{
  "d_expert": 96,
  "d_shared_expert": 0,
  "moe_layers": [1, 2, 3, 4, 5, 6, 7, 8, 9, 10, 11, 12],
  "router_score": "softmax",
  "routed_scale": 2.83,
  "balance_bias": false,
  "n_groups": 4,
  "vocab_size": 24222,
  "tie_embeddings": false
}
Below are experts of layer 6 (counted from 0) of a mixture-of-experts language model. Rows are named router (the router's row for the expert), up (a neuron's input weights, with its number), down (a neuron's output weights, with its number) and show model dimensions 704-767. Each number is 128 + 32 x the weight over its row's rms, rounded and kept within 0 to 255. Numbers have three digits each.
After each expert's rows: "comes before" lists some tokens at least twice as common just after its tokens as in all text. This comes from a sample of Wikipedia text that the model never trained on. Tokens count by the router's weight.

# expert 56
router:162148158079091115119109143104138098146077131112104147117145131091077176154207150171112107083118189052045144140127099121129078178157111110116184146073123110106123106125160185187070122132096158
up0:151181094167134112137174128133161159136123132109100072136133109170101116125193115128141147161181113109187116106139119139190106158163143094132072138092106118101154135156094158117155116099108113
down0:068165079157139106137119164118114149064140134102094110137170105072107076183130107066129126107137082140140173186070059170110141136061128152225091163147164114181133144221170156153150110212135104
up1:143132168134113122227142145103127118149149192111140108107140150136100154171137082110080138132098137135158110089143111132134104114158117170160187177163142140103100123117140119108084117181135158
down1:096166162124161172115088095091114128086155091098068140134092158183124118110094117168144082105101087122155124134143184120138116129055146204159160107098085084150095152071159117128135156161139120
comes before: ")", "–", ").", "),", ":", ");"

# expert 3
router:132136182136081133131151171138178129149156113099107078160127120095119098120169098120144125062096179134176100190111164119130080214148127111057120139128151041121177145138135109197121103167063136
up0:170165175084120140140206105043136123118109165134064154126120107146073079100191135133112125097117165077124077119125145158154166098149118156140123081111098180123168132130095197173151115136084120
down0:125128145112113117142124079085119115196092110114128148129091102066045062091121088130085149154124129098117118111133125119066187123107102098132127127127182101163100117103128130061114171138086143
up1:132122100102114142133122200190120130110055174094129130184111077140130106119166125095145138111138130126119146147059123127143135158129143135125073111137038149156144068056134141078080150093092074
down1:127160136149142070094142128114096149124121090093069104133114169111143135124114138133165139160167032107066156180155080152115068135089111108136083100123097020111141080072068100114129110163085095
comes before: " \"", " the", " ", " a", " The", " —"

# expert 25
router:116134226137062151173129133101124107163111163109115138175142183130099132181134082184120109128119142090119067154127073111105113143143169136107191099152107134124129114111141144179116128139071157
up0:103104186129111196153161114081139096125146160142122170124099103111090079144106155171153110088082139116165092096067132103170131096103110158110111109155138137106151177160113133133133113129133127
down0:115130105096132080151050125152095159108087153049150130200167110101159178151159136130138138156128102127058171151141089109166125164106157135130139095139101090163093150162146181182116137157099169
up1:122102116161081152118144117099166156142092179122144113124157113103128111144127136132126109158128190109101145086101129204120155141168129108181141110112102131119134123085154120105118130187184143
down1:101083117163124161091183149130181176137113127098117153132103126145141061049109228045149190118126161094149160115164142113130115164123089110158138163136122144091084145092166144102120186143165144
comes before: " of", ".", ",", " in", " was", " for"

# expert 22
router:179047180107107152119144163128152131162080196110158158175176147125126087197136145129144076117135149080076070157109087084132152150149168137127170131138130094118156097130129106153133110117100154
up0:131082142148140120125071127131133148111095145163042134102130124148118205181166187139111094168144157127168108136169108153115161112148099093093081086175194163162096110117153119066115144139159201
down0:087087171179171104107109180118132100189149137102142143127150056180075132180133171155087148145058113126072164090112131069114190113172093133118193078146164103160153186099114158145180129212153129
up1:157123165099152182113119081111185140176142182125148135151164140083046154172072122148142121165071183095115145088145144113076169098077165183100147149139050146109145134165134139100147107094131144
down1:129138138077122126132178139193124141094135159107153133096143167102091113118101118138133118137079168115193115174111171138100097150106194177164146084127122111096133114078121076158160121068147140
comes before: ",", ".", " of", " in", " and", ":"

# expert 5
router:115163194117109135205155140114146100160141115094145134130178163141103200130115109208157111153119179165116116192124071151119114102139143123106138090184114095123124078107158120147124141137118087
up0:183113094143109099145105113158136166168082137153113156142146105127105107194127117135190132090138134139152125142116144113165082182126155157103074072145140139108164073114148098083178200116073121
down0:130139173128146130187163149157136147157057045060145104080133116171140141164128136107095112151113142161145115140120147104133129176141167105167109151143141113150105114142142150107188174121132112
up1:220185129143173107108119090126169107173149079163176136139139133086165090176173119047143139125185146177135150132129098148119144190128147068128141155113163221118117163101109136101089094071170107
down1:134165140119142101145130125129080120066073157134158122139151058161109141093151138153139126215099073144130126136086154157146097115064067128138086139124140136187137096065143106122094100137090116
comes before: " and", " the", " but", " he", " which", " including"

# expert 45
router:123126122121066174172137182080113107153161140110178093167120182078065124156115099122118060189093164131111177141083099051110086136139124126147158140115115096145123123112155121187097094144120095
up0:178126113134047151122126184135106102114146126135118076129177111151110160111121124110109089156115122141158135161163128151124099093110126182116093122061153088139076116150120102168113106120125114
down0:125136173098126169100165122089122132104097143145115175128106141132070110133118194191142176097131203146098121102072131147153151161168156150170150151117173103144165142119141107207149116116134086
up1:125098099160121134108177132182113103140143152101098157123123114104108093074185104120112176142129163149141084123133100158076128145154121163086144125147165105017108179167098127150072047125132080
down1:180082198131143141129118120161174102073204190127107172093053109135122147126073091109114120057190166129109116048207115110157093133136164173112134147217100161131111136120173105116077104138113144
comes before: "\n", "|", "-", "Source", "----", "​"

# expert 41
router:176126140091120171143145190153158142123089108087120106192138125108057123128158115136124086068153204114123057131097129123085133127144143092088153177194124093103133086064151185160055104138086073
up0:111216110109136123091076159160154142121148151142141094158113164150079169116170084072120067172086191103106107119125088132147101147200163063145191145139104139134122133140147126136102144146129134
down0:151113150110145143125136100173154127170107107067105120079100082139144074133105173184125118162119073165165158131049111085153151181173050142063151137126151162092141150161095115100180118120127153
up1:108119130143158112080120085119134153127111108121136134124103113137117177176159067153184106129092105096124113136154147162128108154111120089093167121161141094121177054138110078138117095131151165
down1:155094134149159108160123135121097057154106139085117175138104054130156132157149157137119142155099178112151135117143097165016174109090138110073086142140126141145141115161122165133074191085148207
comes before: ",", ".", " and", " (", " States", " County"

# expert 24
router:162098138106120166165156130149177123129119091135093152116143161116119086183136139114164139110101193133161134134164104088097138105097122132106086095149169125120120054083122125126113115137178126
up0:169118144179152110142163114167150121151082090152125157142118081160142192107155144141102165177119149093114169180087170141145173062133081121087097101132150109119090109126138124114069091112116106
down0:158180209144077142123134133096204154114121086124120136109140126120081143130095103139124106163099172116117156111190200135148039170151110145104151143124148067102089108128142174131134149079146121
up1:150123082113181118147107148208167142107092152150133123121113128160077132125130162147133165061096201132140108137149153215128124125088142183116126097112104156128137135098089093122119140073159115
down1:116128114069123120170092098110138148106137089106173119137126105140161177158139130153096080118144141165190156151239181169105112090126145113113139198103095013189138141138140094122119095151094110
comes before: " to", " of", ".", " in", " and", " for"

# expert 15
router:104123090166154139086134139112137123212128146125116153153129125158099131195153094166148089152019147055125131162136124098073084135178173156101192168101082120094139114104169100127057125157143133
up0:137152105156144125114128166150125113140118162120127156133109080095203145113123213179117157111106125104123098138154170154093165123122062143146140110175144086106158096150131124109129099131156146
down0:143128125145084102120140139114144099114131122111127139154108142068133066125133118167122132154123098080185130108157154174154115121082077124152086100087164138100144141135126143120093121132115166
up1:131139106115119126140143140109096124151176138128146135139174138160110125164113149114114148156162148139130082113155179146088110084141167124132113111127153105159160143166126056144068129001108145
down1:134190136139163138116113099142132106151188130081194096099136157143128173131142162074123074172171141197166161135112136152124127154174091139116092107141080081106137106054173119108228174140090122
comes before: " |", "–", ".", ";", ")", "th"

# expert 32
router:120143116093073163153096134100110155101181097073124135187140095148092114163190143136164078122112106139118110176095110098101132111183123116098139149158130107126156125060157166142095172149178063
up0:158095126139061161118142122139098195187163151084161125164124079151066167134074213142128143163115154099125123195128090139086100112163176154135107107096142158117107094102149092085119103142131140
down0:157155144147068113057139142128147102110092167039119176111134085140070128156143138117154121143071109091135109119103148154155089112118148125120124120154197125108148098152127141056151104116138096
up1:107122096141112140155118193077174147149130111046109083132123133147071138157103144102181134124117153082154153142108135173155083104138097127157141194199099076169182108078157076167141109108195133
down1:099087076134175069153186120128094088070096133113089190132130128138137142170128078123095142179154130090159099074116171149134092122057160096136141106102119118120145135131152074071171118119165149
comes before: " |", ",", " (", "i", "ov", ";"

# expert 34
router:125096132128130173126119160141195113193147132119137120130146136083093148136158138178136085164126121141127071144136117121107114097147139105080135112108073064106123084140107112151072157166086144
up0:107154128146109137094078128140126189125174195103170194117079141139142126113173146148135064116056098114160141163089097127159072119117154141182145072053140154140103062172093177165156093145151099
down0:051156180135134137111100065151228142152125147167119103134062111176146114118081120142120035174141090151104146137140113122160126113160104154128139221132123136116141173119130105177132107136131130
up1:151142119127074112083112099134135126166133111080143167119149203129123187132127095123177115146143130146181134086159120112133119101110104090099175121056096136104150063104211117091152136129161150
down1:139162143160138132135136170110141099107112138112121154079142160186105115145164137106070134097065071096151109096128132038200128165081117116146087167121097164125124148123075115113136119109131066
comes before: " |", " (", " his", " –", " =", " her"

# expert 52
router:152097216107108131139188150072113093194124147123146159156140192131086116152123129132129116152126118112099104118114118133107102143150157143139156093192093131112131139125226081097142077153153085
up0:153117111091121091123152106094116140148145163095134071148150125100205068113156114100081146119128164083122165167094100126145119093133145108111117176142195104121118141103070139099079102103168170
down0:148098106164158079101128135094141120191131141145122133142134136101114105124137124148134131124095053082112136123130151141148067175068163191072169162092132092083112135145149121156086141118088108
up1:173135137109051092189097133127176149190133180082147116148118125143163135146114215113138128141113169139128163144101170090151115141154147170170112121142144076104170125078138138133086085108137123
down1:211104143129156104111087098082174136178107159162208089102181127098045126121110108088112160166154132051101129121203144098101106113111142172118101138144177092126146121122138113107164138116179165
comes before: "\n", " The", " In", " He", " It", " She"

# expert 10
router:158100111096110123079121145176167132172085159099130121162120125108134157114165064127162085099102107135045085118072134088117132169153140111042150139140086118136132097168166169145116089130138115
up0:218174160112104144107108126141136180214163119173168118164091147186158096138125153144154120187152074164116060088125123097161107146114127110086143161099108127122139126095144073151167084136211145
down0:152120134123141173164100117160146164122153158075161194149147111141122086136059124114111108123125148091106120162141079144188127198120126211114095176149151194082161176162090181094098122093118135
up1:176081150142179138083184132181148142106079147152099124094123014093166146079181117094163084037117134095090159145096157133104163177158127098110187161130143128136119144117085164082161176179142132
down1:157136163102113107150093122019126125095172154208118098144108144109126149119116144107100146182226157115164112113123161119161125107147124205119104129117121141136069156088126094179156128093105120
comes before: " |", "°", "′", "″", ".", " "

# expert 26
router:136115118100116197163115158103143135167131166133134166177150142141160133122150158101190138169129119091099097169023126080122076131129152043115178139166138063078146108132197182193093174095075118
up0:130129150113152101100117140092128135147074148149154128118124181076171128095153111194157116100123119105197191147133130084095124132133088171111153108103129128146103110183139167105120123093117127
down0:124109179047168184130098130147143141140081093094096166134148130079132131089101174186182102097176172136129128130151101151151129124109122069103159154127160166154149144143109127122124159120142126
up1:147123127094090096092025132080101210158102168109166141107124158060075138122110143083153143148100108059190114149150069093134123132145127100114106106103156070042116199079169160152180209176114169
down1:135103099083126103120157153087117101069140111147100121088159119137094143122118145079147184120129150116207104111157134158098116175165123167128126131103138118175091196151091179132178139139051174
comes before: " the", " a", " its", " this", " which", " his"

# expert 46
router:166063120062143135116176136149143101131080108145108130145157111137132161159154119137163143155134135150069097147075134118122115126088160128112121125132124075084131132038118135094121145135076166
up0:126117121177157118145132166161131116169123164127109100166138128160122104140094148139084146107073161172138139149116046111155083122191180127120064118171105159139139143129126131137129122123054143
down0:088155089136156158092083182148096150101133092157142107155111121126111109125138178143156154132152103191175093092135173184137121154124139067158083114122167132134156156087081087124104116130078207
up1:111112171103114095062138136073130152146148153131118105084183211132132084176114121137071158124179076102133096159093075095152142129155127136144140166131099146136076136144102125180121099113133118
down1:141108101083099131112128092120150144103106200217173142075128136129126095103114135139145154149179093121114108106146161133166110141154123160151075095084159144111187083145117122170048160099166110
comes before: " the", " a", " to", " his", " in", " their"

# expert 57
router:111080219114123164196145142079135156187145189119088104162145120091100158156139138142190102144111150138122118139098109102110073062145132127108084150151077074101157084118137130128077102110123121
up0:095099126168174128124154184106099126128177145126143107141157139140158141138145119089155131139117124101135097108098131197105112141136128099174144203176125162161129152146189105114167147088148106
down0:170179151207134138120098091180056130152152147098122164117162107185144082142175170137115159157174095127071170151092106133085120109114095139095129095155143169072154102085106084150192120134199175
up1:087144126166145150153179146089097095118116139119177155142151122118098232145130146167133125149169117132150145104149128066131118115183113151129113107139078057153164125148133132122093115110093118
down1:162094148090114135200141114092135149194168072139122139089091149100164121198176135085149115132133094115092119088108165123166112149138103153136133159187166149125137139113124065115169146148117162
comes before: ",", " |", "–", ".", ")", "),"

# expert 62
router:190188118108030130195063153154136109171188120060119147147174144137122116173183110157164138109141114081117089162146134061106131171172211053133145142108180068068166101097135082144117092209131103
up0:078144087081113099096144116151146080128131113163061126114117124153068097108144099159111158085155085138094079117101144155173141142086142117134084046067139134121131137169163136128085103090140149
down0:126059068061176156117159180115176143186142146125091124110133122127110169164187126166163121175106115151113128101015103186166096101147137115128114117127169131157146124152145103130161193179073124
up1:109123147101126112145119177156130167180182169113093064171145136113187134053168104155110171171108073182123131135160151095141117123174093138083077109161127115130087109130082223134173071129117109
down1:117180050159123111102122124073166116165078109101169128155126152093093167185116091133094143126155126141100106135145085090066106094106162109104106125168109111158127156175130165163196097202108108
comes before: " by", " in", " to", " as", " on", " for"